config.toml
n_layer = 13
d_model = 128
n_experts = 256
experts_per_token = 8
d_expert = 32
d_shared_expert = 0
activation = "tanh_gelu"
moe_layers = [0, 1, 2, 3, 4, 5, 6, 7, 8, 9, 10, 11, 12]
router_score = "sigmoid"
normalize_top_k = true
routed_scale = 2.83
balance_loss = 0.00126
balance_bias = true
router_logit_norm = 1.5
init_std_router = 0.0124
lr_router = 0.00153
n_head = 2
n_kv_head = 1
head_dim = 32
vocab_size = 1300
norm = "rmsnorm"
norm_place = "pre"
norm_eps = 1e-05
positions = "rope"
rope_base = 10000.0
rope_fraction = 1.0
qk_norm = false
attn_scale = 0.177
tie_embeddings = true
parallel_block = false
init = "trunc"
init_std_qkv = 0.0533
init_std_o = 0.0
init_std_up = 0.0533
init_std_down = 0.0
optimizer = "adamw"
lr = 0.00194
beta1 = 0.9
beta2 = 0.98
weight_decay = 0.17
lr_head = 0.0118
grad_clip = 0.5
warmup_steps = 305
schedule = "wsd"
decay_fraction = 0.558
decay_shape = "cos"
final_lr_fraction = 0.0
batch_tokens = [32768, 65536, 98304]
seq_len = 512
doc_mask = true
train_tokens = 360600000
steps = 5963
dataset = "wikipedia_en"
Below are experts of layer 10 (counted from 0) of a mixture-of-experts language model. Rows are named router (the router's row for the expert), up (a neuron's input weights, with its number), down (a neuron's output weights, with its number) and show model dimensions 0-127. Each number is 50 + 12 x the weight over its row's rms, rounded and kept within 0 to 99.
Before each expert's rows: a language model's description of what the expert responds to. This comes from a sample of Wikipedia text that the model never trained on.

# expert 44
It responds to: Completions of national or institutional terms such as States, American, World, Navy, Field Regiment, often in military or government contexts.
router:32 21 57 31 44 15 37 51 50 43 48 54 50 54 66 50 44 62 48 62 41 66 41 52 50 50 59 29 50 64 49 73 53 56 42 47 41 50 44 36 51 56 57 58 46 30 42 44 53 43 48 62 52 47 66 42 65 36 38 36 49 55 65 51 38 59 87 57 62 70 52 18 49 48 53 52 34 56 45 60 46 60 47 47 40 65 48 53 59 58 31 35 43 34 54 27 67 42 55 51 65 39 54 31 66 64 46 50 38 29 60 36 61 58 45 34 37 55 47 57 46 29 44 78 50 46 36 38
up2:59 40 51 69 50 45 53 39 32 43 58 55 53 53 61 44 59 77 66 65 46 53 39 50 41 52 47 56 51 48 53 46 71 42 59 56 50 25 51 71 43 44 50 42 40 46 45 50 35 55 37 80 47 41 70 43 53 46 35 39 67 61 65 34 50 53 34 34 63 46 22 38 39 37 44 74 60 56 57 35 39 55 54 53 66 48 59 67 50 55 24 65 71 47 43 55 58 35 79 49 43 49 41 50 67 53 58 49 59 47 47 56 55 31 37 33 19 54 51 68 57 42 31 59 64 42 64 33
down2:59 56 49 39 44 54 53 54 51 48 40 53 57 42 43 64 52 76 40 60 48 47 47 33 63 43 50 52 54 42 42 50 65 25 52 40 55 66 00 55 34 37 43 42 33 48 44 42 61 40 22 47 50 28 42 52 37 48 59 36 42 67 40 45 61 62 41 65 62 61 29 43 44 63 49 59 50 53 55 44 48 19 55 42 50 51 66 47 50 55 68 55 46 66 57 46 78 49 70 59 62 43 35 57 46 59 67 67 65 40 50 44 32 53 54 24 38 44 59 61 42 50 42 36 59 39 40 30
up3:59 42 41 43 40 57 41 32 48 33 86 27 64 32 56 54 45 63 73 50 38 53 39 53 67 59 40 47 53 45 41 47 64 65 45 40 45 42 53 40 49 39 62 39 66 39 53 35 34 71 63 66 40 37 60 56 61 45 44 40 51 51 34 49 52 66 49 42 63 63 38 47 28 43 46 37 52 48 46 44 37 71 55 67 45 64 50 73 36 52 44 47 62 65 64 32 63 32 62 48 37 42 36 54 66 65 61 50 57 24 26 54 52 38 27 39 31 59 41 57 62 34 56 54 64 48 44 40
down3:52 55 43 40 55 59 54 68 46 51 51 61 61 52 43 47 46 64 36 63 37 46 66 43 50 33 44 46 09 51 42 51 35 43 27 57 52 54 15 42 36 47 47 67 38 40 74 49 35 62 52 53 39 62 52 79 36 34 55 64 50 44 42 35 56 65 33 28 39 49 54 44 50 31 46 38 37 48 54 50 41 54 60 45 37 51 35 49 41 63 62 51 45 63 44 55 45 43 78 62 70 47 48 47 67 43 58 51 64 30 56 66 64 44 55 28 44 38 66 57 37 66 70 53 53 53 33 50
up4:45 37 47 58 41 47 44 47 68 78 52 50 48 60 56 63 62 49 33 49 29 61 25 61 46 38 52 30 49 29 44 74 54 44 22 61 52 33 46 44 47 40 38 32 70 41 43 44 39 54 63 43 56 57 61 45 47 56 48 50 55 56 41 38 55 57 60 32 60 45 55 48 39 48 61 56 44 45 47 43 45 50 27 45 32 62 41 45 42 64 25 45 61 72 58 44 54 47 50 47 39 31 48 41 40 48 72 54 37 50 42 45 63 62 73 48 21 65 59 66 71 38 57 67 84 61 52 37
down4:30 56 42 52 56 48 51 66 60 46 58 35 57 67 50 44 66 69 38 40 33 70 55 48 39 47 43 46 34 39 37 44 45 66 38 42 42 21 49 40 45 73 48 44 70 35 72 35 46 47 35 43 42 66 46 50 46 50 63 32 53 37 25 41 48 39 41 40 39 48 35 62 41 54 59 34 40 46 62 62 59 57 38 43 25 63 34 65 50 47 26 57 84 53 55 58 37 55 29 60 67 52 49 54 55 59 60 52 45 48 59 57 61 37 56 47 52 34 34 60 32 58 56 58 41 45 50 83
up5:49 43 63 36 29 60 55 42 56 71 49 58 36 73 56 57 50 64 58 56 38 61 40 29 82 49 62 48 63 51 55 58 39 68 67 29 47 43 45 44 29 32 46 42 59 32 49 37 40 55 56 54 57 59 84 51 59 56 30 59 72 62 21 44 53 64 55 38 57 50 52 43 65 51 48 61 28 41 41 59 65 46 49 28 46 49 50 35 59 48 39 67 51 54 61 57 73 36 53 47 37 56 63 25 39 39 45 50 45 56 43 55 50 54 49 44 44 26 63 64 33 61 47 50 61 50 44 66
down5:51 24 44 48 61 38 46 31 48 49 46 72 46 66 61 41 48 34 58 41 52 65 53 52 58 46 42 52 40 38 46 41 49 56 60 50 71 41 48 58 32 45 35 73 26 68 67 39 45 46 66 56 31 58 57 74 21 68 69 60 40 50 42 39 58 27 64 58 31 45 50 57 40 61 61 62 41 62 32 60 35 58 58 58 52 55 44 50 28 36 59 56 41 51 34 43 27 37 40 49 65 51 69 54 65 61 45 41 39 52 68 52 56 64 51 36 36 37 42 48 60 67 58 31 57 63 56 57
up6:39 49 29 56 35 48 49 47 53 53 62 63 36 40 50 63 66 57 42 53 69 66 31 60 83 51 38 25 56 50 34 57 63 55 25 54 67 57 48 52 50 45 53 49 61 62 48 39 51 69 47 62 56 46 54 41 58 39 38 71 58 64 53 43 33 50 43 54 60 45 57 44 54 59 66 59 69 51 43 50 73 48 39 47 48 41 44 21 35 50 41 61 69 45 38 50 54 38 70 55 74 48 62 48 76 37 48 66 59 45 42 35 61 58 39 64 36 48 41 53 36 32 31 36 82 44 57 56
down6:52 47 33 40 38 71 54 70 50 59 51 52 65 41 50 51 49 21 36 40 51 56 30 57 62 55 36 53 39 44 68 41 51 66 53 54 43 51 30 40 54 58 67 51 53 54 26 68 57 50 71 69 43 47 51 47 49 54 56 33 41 38 52 60 64 50 44 99 46 48 36 53 61 72 38 62 48 67 44 65 57 38 60 34 46 68 55 45 60 33 52 55 30 37 63 34 46 41 50 32 70 57 53 32 57 51 41 53 39 38 51 49 42 34 44 50 51 60 38 41 44 49 54 73 35 37 48 56
up7:44 21 47 64 31 37 21 43 50 66 50 62 52 48 53 61 51 54 42 53 54 41 21 48 37 42 51 22 44 32 60 49 56 28 46 50 55 37 53 31 36 46 45 43 45 42 54 51 69 49 42 76 30 32 56 60 51 61 49 57 48 55 59 56 40 45 55 49 47 56 58 43 63 49 43 61 27 63 40 53 52 67 35 52 32 79 37 51 46 71 54 43 49 51 60 55 71 57 57 62 25 67 62 44 49 40 61 62 19 37 47 70 60 44 43 66 60 58 61 57 64 51 44 54 40 56 59 39
down7:49 49 54 56 73 42 36 63 57 54 46 34 71 53 34 62 52 52 38 51 62 48 49 45 52 45 53 57 59 37 54 24 42 53 33 54 35 35 45 54 47 57 65 41 57 62 36 35 44 50 43 47 43 73 35 46 74 50 63 29 53 51 50 58 38 43 63 84 70 62 62 47 46 73 41 61 66 55 48 37 47 51 51 51 44 51 68 52 52 42 49 33 41 55 54 25 53 33 51 48 45 58 50 28 39 30 31 29 43 61 40 72 51 54 30 43 61 60 41 47 57 32 65 43 72 37 21 42
up8:54 47 49 37 63 58 48 52 80 44 47 42 52 40 34 49 16 54 32 51 42 48 52 43 50 49 57 53 52 48 47 48 28 46 32 39 56 42 65 56 45 23 63 49 66 42 59 49 57 57 56 50 48 49 54 50 50 44 51 49 52 61 38 69 46 62 58 45 62 34 61 48 64 09 39 42 55 60 59 49 49 72 63 39 60 60 21 37 32 79 69 51 61 43 47 46 57 49 44 24 54 71 46 30 31 72 60 53 51 34 48 47 54 60 53 39 41 47 57 74 55 63 44 43 72 38 54 54
down8:58 37 30 47 38 36 60 47 34 47 47 34 46 64 61 51 61 48 53 50 53 52 65 59 41 42 49 62 49 45 65 54 74 34 61 31 54 30 58 63 54 34 61 55 55 51 60 45 52 54 62 50 54 64 46 59 59 45 34 49 57 78 84 59 56 49 59 46 66 36 43 44 40 50 60 47 63 71 39 45 47 54 60 65 63 40 40 58 57 66 66 51 40 43 47 33 53 45 53 72 50 31 31 61 56 55 52 47 89 65 48 36 65 55 56 37 52 39 41 24 49 20 53 53 41 40 41 22
up9:45 38 34 53 56 60 28 45 64 42 65 55 43 35 19 42 47 41 44 50 44 55 34 52 39 45 61 52 44 43 67 55 50 56 58 37 52 48 43 42 60 54 76 35 66 25 56 35 55 52 69 43 52 46 75 52 47 37 54 81 70 77 43 60 48 67 34 42 79 61 45 48 57 35 46 33 51 44 53 44 43 59 63 49 47 40 61 61 43 32 23 43 53 46 75 68 41 30 46 53 54 32 52 60 64 34 41 61 64 47 46 49 43 30 42 65 56 55 47 39 49 36 46 36 58 51 42 50
down9:52 44 56 39 71 67 44 55 70 51 73 57 69 07 25 55 53 52 43 54 55 54 55 46 48 64 67 51 14 50 39 28 65 69 57 28 38 48 47 52 56 43 62 46 40 43 59 69 64 55 53 37 71 54 49 58 47 51 66 68 62 63 44 53 56 79 40 15 55 51 56 31 46 50 55 49 53 55 33 50 49 70 57 46 60 53 53 50 54 50 50 50 40 60 50 49 32 72 30 52 35 44 52 40 45 38 52 49 45 33 51 46 50 38 56 50 51 50 45 52 44 60 69 69 53 54 50 48

# expert 50
It responds to: Word-opening pieces like cl, ch, ph, ab, bro, qu in science, taxonomy, and maths text, such as Phylum, equation, equipment.
router:81 53 49 39 58 63 62 28 38 65 40 34 61 35 63 52 49 39 56 42 80 58 52 55 57 36 69 55 75 59 37 60 59 53 34 56 48 59 52 50 56 59 49 68 52 42 43 48 49 72 47 34 63 42 33 49 61 50 51 53 43 72 33 39 64 57 39 50 43 34 60 57 56 46 49 36 74 59 63 52 52 55 60 49 44 49 57 45 69 46 33 41 71 59 42 46 56 65 63 59 43 43 44 38 39 83 49 77 61 23 55 52 49 60 42 49 65 67 46 46 44 39 55 33 52 47 42 23
up1:74 43 48 41 70 46 38 49 41 63 49 40 55 42 65 33 57 70 71 53 68 35 51 52 46 38 48 54 50 42 43 57 51 43 65 41 53 60 68 80 59 52 46 45 55 48 54 27 50 61 50 36 51 36 45 25 40 30 53 53 45 51 54 20 68 56 51 43 47 60 33 63 28 47 54 36 49 31 68 53 53 46 19 69 29 44 68 40 72 59 45 36 58 71 47 52 60 43 61 60 43 44 45 67 30 62 45 59 46 65 41 66 48 40 33 40 62 48 64 51 61 37 39 61 53 39 51 55
down1:50 56 39 79 47 56 54 41 52 31 64 52 52 46 48 55 51 52 53 53 49 46 71 70 49 54 43 54 60 69 36 45 38 52 45 43 27 27 68 59 57 65 38 48 24 39 77 37 37 47 65 45 59 62 53 51 31 31 70 40 64 49 37 49 59 32 34 34 50 51 41 41 45 66 63 29 46 32 39 45 45 73 47 46 65 41 35 58 35 30 49 20 47 49 51 52 54 58 31 27 26 51 36 36 64 68 38 66 45 41 51 54 43 33 47 52 52 48 58 47 54 56 58 57 41 49 57 44
up2:46 45 25 62 54 31 41 36 73 34 43 36 55 47 39 42 47 57 69 40 74 55 48 62 83 45 64 43 79 40 59 51 63 48 38 56 39 44 52 47 43 44 51 44 59 42 55 47 56 58 63 34 51 37 56 36 52 36 44 47 42 73 21 43 48 51 22 45 41 54 30 50 47 42 43 31 44 61 64 59 53 52 52 40 60 60 26 48 59 43 52 37 46 55 35 51 82 46 71 56 56 47 50 56 51 62 49 42 65 35 47 39 38 40 48 46 56 73 46 39 76 49 56 52 67 36 45 31
down2:57 55 27 69 60 48 54 33 47 51 53 42 56 56 56 51 39 37 40 29 51 31 48 39 42 21 44 34 62 49 52 69 35 49 33 70 35 45 63 54 64 45 62 69 41 59 49 61 63 36 67 60 45 56 67 25 46 40 53 59 36 48 67 52 52 71 44 70 46 82 56 61 41 39 43 41 49 52 40 45 59 40 47 37 48 43 47 55 51 51 71 56 46 46 26 42 38 47 58 41 70 62 51 43 68 67 54 33 16 49 48 36 62 31 53 51 43 43 24 36 48 60 52 49 41 54 59 54
up3:44 60 58 57 53 61 55 52 35 51 77 48 64 73 75 51 68 54 46 40 57 47 45 44 72 22 64 46 74 59 42 57 52 41 62 31 53 40 67 49 49 44 37 58 48 47 49 59 49 46 54 42 60 51 41 38 51 31 46 65 69 45 31 47 56 62 51 43 46 44 78 43 46 38 61 38 47 30 54 40 65 62 56 49 65 42 37 53 38 52 56 65 40 33 29 40 54 65 43 50 49 47 50 63 44 59 52 42 50 53 65 48 60 54 11 44 64 56 67 57 67 51 39 60 80 32 76 50
down3:52 59 43 50 60 39 52 57 58 59 41 85 62 33 36 52 56 55 42 59 54 37 48 40 56 47 60 36 52 40 54 63 48 64 53 63 45 32 48 56 48 56 43 23 57 60 53 76 53 62 43 61 32 49 66 50 54 61 53 67 50 62 77 32 67 57 53 57 30 55 34 67 52 54 46 49 51 34 68 50 45 68 74 67 43 52 72 54 33 42 50 40 57 62 56 64 47 33 58 75 54 57 56 58 46 36 72 60 42 25 35 44 28 67 51 74 57 38 37 59 37 52 42 49 62 41 53 43
up4:70 61 61 54 48 66 31 33 44 63 61 50 67 25 57 35 38 66 53 67 46 38 57 45 67 38 54 46 42 32 48 61 60 52 35 32 50 50 70 55 46 30 55 36 73 45 63 44 50 74 48 54 58 72 44 33 43 40 42 60 51 42 52 70 21 49 59 44 52 42 54 44 46 23 58 56 44 44 41 49 44 51 25 30 42 74 41 58 47 38 60 53 65 44 51 24 37 43 52 59 32 43 66 45 59 57 50 63 40 55 36 73 44 41 45 44 52 42 52 64 44 45 48 49 32 29 49 45
down4:61 56 39 54 50 44 38 44 37 53 54 77 23 40 36 54 68 48 61 48 31 57 29 49 42 60 46 57 71 48 64 46 48 25 45 75 49 64 42 36 46 48 54 70 65 63 68 52 55 63 49 50 56 37 24 72 20 56 47 73 52 44 54 56 51 41 70 72 47 36 45 49 63 57 39 58 38 50 53 45 52 69 48 60 50 46 39 63 50 46 59 74 45 52 65 38 26 41 61 53 52 33 39 47 41 68 65 23 56 31 56 36 58 41 59 39 63 41 51 47 42 46 50 47 49 63 39 50
up5:60 49 67 62 36 33 40 26 44 62 47 43 52 54 47 36 43 56 74 59 56 31 64 42 45 40 65 60 61 51 64 42 36 38 57 57 58 56 71 34 53 65 58 53 64 67 61 59 38 58 33 69 50 41 46 44 48 32 24 46 52 49 46 24 73 41 50 35 52 51 59 47 37 34 62 45 50 59 48 37 34 50 38 54 48 66 49 58 52 56 37 34 30 72 62 32 38 44 68 58 42 16 45 55 66 68 30 56 65 40 44 67 40 43 37 66 57 57 51 41 40 48 50 55 68 49 54 39
down5:55 69 35 68 34 55 52 52 47 43 41 36 30 45 41 80 48 43 79 46 36 56 34 62 50 56 50 26 44 48 57 38 40 57 60 44 36 74 68 49 58 66 45 55 85 34 40 46 49 43 58 36 52 50 66 54 46 51 46 54 50 60 35 66 43 51 49 39 54 49 46 43 40 67 49 51 61 55 46 30 36 55 37 69 41 60 43 58 27 62 49 37 63 46 57 59 70 65 35 43 28 52 56 55 37 65 62 52 47 34 36 34 23 32 43 52 49 57 55 49 43 53 55 44 43 60 78 63
up6:72 44 48 50 56 51 65 24 47 53 50 28 46 39 66 45 41 33 47 51 68 33 46 46 42 52 54 46 79 55 44 68 60 34 48 65 56 37 63 23 48 46 46 39 59 47 57 59 40 76 49 35 54 48 47 48 38 58 51 54 48 43 27 43 63 48 57 34 61 32 57 51 65 27 36 34 50 56 74 25 46 68 47 59 51 60 62 57 64 47 41 53 44 53 68 25 52 49 53 49 26 42 45 53 47 69 52 56 66 36 39 50 60 41 49 68 22 67 72 50 48 46 47 38 44 41 31 54
down6:50 46 43 39 32 47 35 57 73 68 31 40 32 54 61 63 57 16 43 61 44 49 52 54 52 62 44 43 42 55 41 56 57 56 60 50 46 39 62 25 41 30 48 57 45 42 52 47 44 26 59 32 53 55 25 63 58 54 42 60 60 49 78 63 46 47 43 51 51 33 43 43 41 47 58 74 60 47 52 50 44 58 57 30 51 34 42 56 70 45 52 46 64 66 59 77 39 68 40 26 37 59 33 70 46 50 39 36 64 48 67 55 79 48 57 27 41 47 58 53 59 36 50 51 46 57 39 57
up7:44 43 37 44 50 45 39 35 58 47 48 68 48 41 57 45 58 49 53 48 38 62 42 28 64 46 70 56 69 74 60 41 62 56 77 45 51 56 51 60 52 58 59 59 75 56 40 49 44 33 56 43 56 34 57 32 64 25 61 36 49 62 56 32 40 56 46 33 40 46 46 61 30 59 57 53 56 48 56 74 56 57 73 50 56 41 36 41 50 59 50 45 69 56 53 54 51 38 55 58 48 34 45 58 47 60 67 55 47 33 18 48 86 49 47 44 48 59 56 43 55 35 69 29 80 58 41 68
down7:57 61 30 55 51 53 31 19 50 56 53 54 65 24 37 55 61 42 51 38 56 41 55 36 44 65 58 73 37 68 46 47 56 56 53 40 56 73 40 52 43 43 53 47 45 43 54 30 53 58 17 62 54 26 57 56 84 51 47 68 54 72 60 53 65 51 43 45 54 58 50 47 31 36 49 51 60 51 49 43 47 29 62 49 25 37 38 50 36 58 72 61 57 62 35 48 70 42 39 47 16 52 58 48 48 58 31 60 49 43 68 54 40 54 57 48 47 45 42 65 37 53 49 43 36 64 43 50
up8:37 22 48 69 55 47 56 19 47 64 63 39 58 38 54 40 65 47 53 32 59 48 37 80 60 31 45 50 66 63 52 58 60 46 30 41 64 51 75 71 35 44 45 60 56 45 45 54 48 57 42 47 63 32 33 41 46 53 42 51 47 50 50 41 70 41 42 46 45 35 56 53 67 46 43 57 47 61 44 54 67 36 66 48 45 62 39 45 83 50 43 34 46 44 31 53 44 47 64 44 56 21 47 42 42 64 57 64 72 46 53 57 71 56 32 64 61 66 60 59 52 62 34 37 67 58 49 51
down8:38 39 51 70 55 48 44 87 52 43 50 62 42 54 30 31 28 49 41 66 31 46 56 67 30 49 49 27 62 52 34 55 70 54 31 55 54 52 56 64 41 53 33 63 66 54 61 49 52 53 43 54 43 63 65 32 53 58 69 33 37 51 60 45 48 31 59 60 56 55 40 48 58 52 41 33 38 55 71 52 69 46 71 50 56 65 51 44 65 37 64 49 48 30 45 27 35 47 36 32 70 50 48 34 64 51 46 47 53 55 36 58 44 44 54 28 42 20 45 42 53 37 43 52 57 36 64 48

# expert 24
It responds to: Middle pieces of Latin species, genus and family names and other foreign words, such as rugosostri-at-us, Arcanob-ac-terium, Typhochlaena p-as-choali.
router:43 71 54 66 46 61 40 60 46 52 53 43 55 43 80 68 50 32 48 27 61 40 70 22 37 46 35 40 63 45 36 51 40 42 60 41 55 52 39 62 69 63 70 55 41 53 63 52 50 54 52 46 64 45 42 41 43 44 60 54 67 55 36 50 66 43 74 41 47 44 56 46 57 31 42 65 62 41 54 61 56 49 47 30 40 65 47 56 30 58 60 61 40 41 36 47 43 63 32 70 41 51 68 28 45 68 62 54 41 55 38 74 48 57 46 23 55 39 83 46 45 45 60 46 33 47 39 42
up1:41 58 53 70 41 25 27 40 61 55 51 41 64 53 61 84 49 49 42 46 50 49 57 56 46 33 61 25 52 41 48 41 55 44 77 39 55 52 51 68 59 36 47 63 46 48 62 43 33 37 41 37 36 73 44 61 19 44 32 41 47 39 39 47 52 53 54 40 48 39 36 65 26 33 52 58 64 41 62 42 60 39 51 65 41 48 56 51 46 36 35 48 37 47 56 42 42 48 61 36 35 54 60 59 39 51 71 77 30 33 39 64 53 35 36 37 44 59 70 55 57 47 53 67 62 43 44 51
down1:31 43 30 51 33 39 55 44 60 72 49 72 44 47 54 61 59 29 64 45 52 71 57 23 46 40 46 34 43 51 37 59 44 51 28 45 41 48 51 39 78 53 40 52 46 43 58 36 30 56 51 36 55 30 70 45 59 34 47 56 28 68 44 46 51 45 75 52 51 67 49 61 44 57 61 68 55 75 51 37 56 41 49 41 40 74 61 68 60 43 53 61 37 40 64 38 52 39 54 48 40 60 47 58 59 68 60 58 52 63 56 56 32 69 70 70 47 46 55 37 65 62 55 43 56 58 35 35
up2:40 36 61 58 39 47 62 47 56 46 68 55 43 64 40 34 58 45 37 65 74 48 61 53 49 51 44 34 36 62 39 48 28 43 52 37 64 54 52 49 40 21 66 31 44 39 60 66 59 55 37 40 34 41 39 35 53 27 38 42 60 57 28 42 56 80 50 45 56 39 56 45 34 63 50 56 54 36 52 30 43 74 47 39 66 52 32 33 50 60 59 51 59 49 55 22 49 38 60 57 46 42 41 64 34 60 62 51 58 58 47 54 62 45 42 49 49 27 81 50 46 54 54 23 45 28 45 52
down2:33 52 49 46 48 46 52 48 43 53 35 56 40 55 45 53 65 67 45 80 56 48 40 55 68 42 59 41 42 59 54 52 72 34 64 56 37 69 50 64 59 36 56 30 40 68 41 49 81 31 37 53 40 43 42 30 63 42 49 49 47 39 45 58 52 47 60 81 53 66 47 43 49 65 61 58 48 35 35 62 60 29 60 68 13 51 62 60 48 33 66 69 45 52 39 33 56 37 48 58 65 26 52 53 48 60 57 47 39 44 54 66 54 53 45 33 46 52 34 56 23 40 51 46 65 60 55 47
up3:59 57 48 50 46 67 36 53 55 71 64 35 42 45 71 65 52 69 71 43 50 52 50 45 52 30 48 39 64 35 52 53 71 65 51 50 44 55 50 60 52 45 55 59 66 51 78 30 46 77 55 34 52 50 50 41 62 45 45 29 65 54 32 46 42 48 49 46 54 53 59 08 34 45 32 60 61 40 52 57 56 49 34 36 46 58 62 49 56 39 55 41 55 55 48 75 46 61 42 44 48 53 59 48 40 79 63 52 54 61 15 60 39 44 51 33 52 54 69 51 64 37 30 60 52 60 35 37
down3:50 53 58 57 48 47 51 52 63 56 64 30 52 40 61 55 65 69 68 67 35 57 35 36 58 53 31 48 56 40 54 43 58 57 58 50 50 43 58 59 59 73 53 50 46 33 59 67 44 53 30 53 49 30 49 39 48 49 43 29 59 58 77 36 59 44 53 99 55 44 65 53 69 44 57 74 50 57 41 60 54 56 65 78 46 57 51 42 82 41 49 57 62 69 56 78 56 64 46 35 61 46 55 61 42 61 55 47 38 57 50 50 45 49 37 56 68 46 41 46 38 39 35 43 39 53 58 50
up4:31 48 52 51 53 46 30 25 63 70 47 54 49 58 54 38 53 45 75 47 52 71 32 50 64 51 45 42 71 67 49 24 60 49 59 58 81 41 51 39 53 51 54 30 52 43 52 66 57 31 53 70 49 45 54 44 69 16 46 41 37 47 41 42 75 36 67 29 71 54 53 44 42 55 50 56 66 59 37 65 53 51 46 40 53 53 62 51 41 56 59 72 61 33 58 48 60 43 70 41 49 34 54 55 76 55 45 38 61 26 45 66 47 50 46 38 62 44 54 44 49 45 42 53 53 52 50 71
down4:63 47 51 63 42 41 54 66 58 37 37 55 42 58 55 32 49 63 45 59 52 45 48 65 51 77 49 61 36 51 61 34 45 66 50 49 37 45 44 70 51 58 38 55 46 53 37 52 68 46 57 33 49 42 54 35 33 50 67 38 37 63 37 56 52 26 54 67 50 66 58 52 54 76 65 81 45 55 55 04 53 57 65 43 24 32 41 53 64 39 35 41 39 54 64 59 37 37 37 48 36 69 58 44 63 43 35 48 54 50 46 61 64 55 40 76 34 50 36 55 39 58 61 46 57 46 48 44
up5:71 54 45 42 43 63 46 58 62 81 73 52 55 37 79 51 53 49 60 53 48 30 45 77 51 48 41 49 63 56 47 25 60 39 65 32 45 49 40 76 40 49 51 55 55 49 78 52 84 63 38 32 54 65 55 42 53 40 45 59 66 37 42 31 53 28 56 37 64 51 54 36 41 48 44 54 47 49 54 53 52 63 57 61 29 55 51 48 44 42 56 52 50 38 50 54 56 68 67 32 58 61 61 40 47 65 56 51 52 59 29 56 39 44 51 69 33 44 59 65 53 32 50 52 48 70 41 31
down5:62 51 56 40 39 56 52 32 41 49 56 51 33 35 68 52 62 59 67 47 52 42 53 49 72 58 38 48 38 35 50 56 42 34 49 57 42 47 42 54 61 60 67 51 42 40 55 33 48 53 43 51 59 37 37 39 45 54 56 53 42 66 67 31 55 56 32 27 56 57 72 61 52 46 36 63 54 75 64 29 59 64 42 78 37 83 32 52 55 65 56 49 33 54 60 77 53 39 25 58 46 38 75 69 42 58 59 43 42 60 56 41 58 46 41 74 44 55 63 58 60 60 58 46 33 40 58 47
up6:72 57 60 46 47 42 29 48 52 59 46 37 48 44 53 70 62 48 40 45 72 40 59 46 39 40 56 40 47 39 47 75 42 43 61 44 57 27 53 57 46 40 68 58 56 50 78 40 43 44 36 53 53 36 53 57 37 43 51 62 51 68 19 51 43 40 58 43 54 35 61 44 44 35 52 54 35 34 68 46 62 51 34 47 53 65 55 34 46 67 27 69 67 51 18 57 50 53 55 69 32 57 46 43 52 71 66 58 42 63 26 61 66 33 43 38 47 33 61 50 67 35 69 46 51 47 55 42
down6:41 46 32 52 58 30 41 58 57 58 53 54 24 52 57 50 41 43 42 68 38 53 48 61 40 53 51 64 30 51 48 61 32 69 53 40 25 35 60 28 81 34 31 37 42 56 38 59 48 65 45 55 82 58 60 68 46 64 59 67 40 54 57 45 40 22 46 28 56 52 67 39 62 62 53 38 55 58 56 66 52 50 50 43 43 54 54 73 58 43 42 61 54 35 49 27 62 51 29 39 40 70 41 52 58 50 45 70 38 54 58 47 31 56 39 55 46 56 41 39 58 52 68 28 49 60 47 52
up7:65 49 79 65 40 50 58 42 71 52 45 52 35 45 42 65 59 39 51 55 54 43 53 42 50 54 58 71 58 66 56 59 26 56 38 46 48 56 41 42 74 56 50 66 53 51 57 61 35 58 44 58 54 38 52 42 54 61 48 49 49 39 34 38 48 59 46 38 44 26 64 52 55 62 82 35 44 52 43 59 51 39 31 13 37 63 45 38 48 58 45 85 55 59 54 35 58 45 37 56 51 39 46 36 37 43 45 43 51 51 45 60 75 46 55 30 34 61 71 68 58 40 36 59 75 61 47 40
down7:75 47 40 40 51 60 36 60 33 38 72 33 59 36 47 52 57 46 51 65 61 47 48 67 68 60 61 43 54 40 65 48 25 47 66 37 67 51 47 59 38 34 65 34 46 59 37 57 52 50 48 44 60 70 50 66 56 46 38 51 55 37 71 53 53 48 36 20 46 66 37 42 33 23 38 52 68 29 49 43 42 57 47 70 63 62 50 33 53 40 48 47 68 57 54 51 53 53 59 58 46 51 45 46 52 46 10 61 49 48 48 44 43 55 55 47 63 53 26 34 82 57 48 39 51 43 52 33
up8:49 42 47 77 40 64 36 46 68 47 54 62 39 53 59 42 43 37 49 43 57 41 63 49 56 40 30 37 68 47 54 42 62 57 50 43 56 41 71 58 48 64 40 37 59 57 55 43 73 40 45 64 60 42 43 44 38 63 44 59 48 41 42 48 45 62 41 24 46 18 29 55 56 37 70 66 48 45 68 53 27 49 38 29 14 44 59 36 70 59 60 46 55 40 40 66 57 51 43 46 61 36 45 52 35 49 75 46 37 46 35 60 56 46 55 41 58 49 87 45 54 55 60 41 64 58 56 56
down8:36 37 57 31 49 49 26 64 46 48 49 40 74 48 40 56 52 39 46 57 65 44 59 23 47 40 29 54 41 64 73 43 59 57 38 39 45 56 37 52 59 55 50 23 35 52 42 52 39 62 35 43 47 50 48 49 32 56 43 48 38 54 61 51 65 73 53 89 48 53 37 57 54 35 52 55 48 36 49 59 56 66 58 64 83 83 34 62 48 43 67 52 36 37 50 47 59 64 39 58 53 66 43 73 61 41 40 50 55 49 50 61 52 59 67 59 40 56 36 52 52 37 47 60 29 46 37 55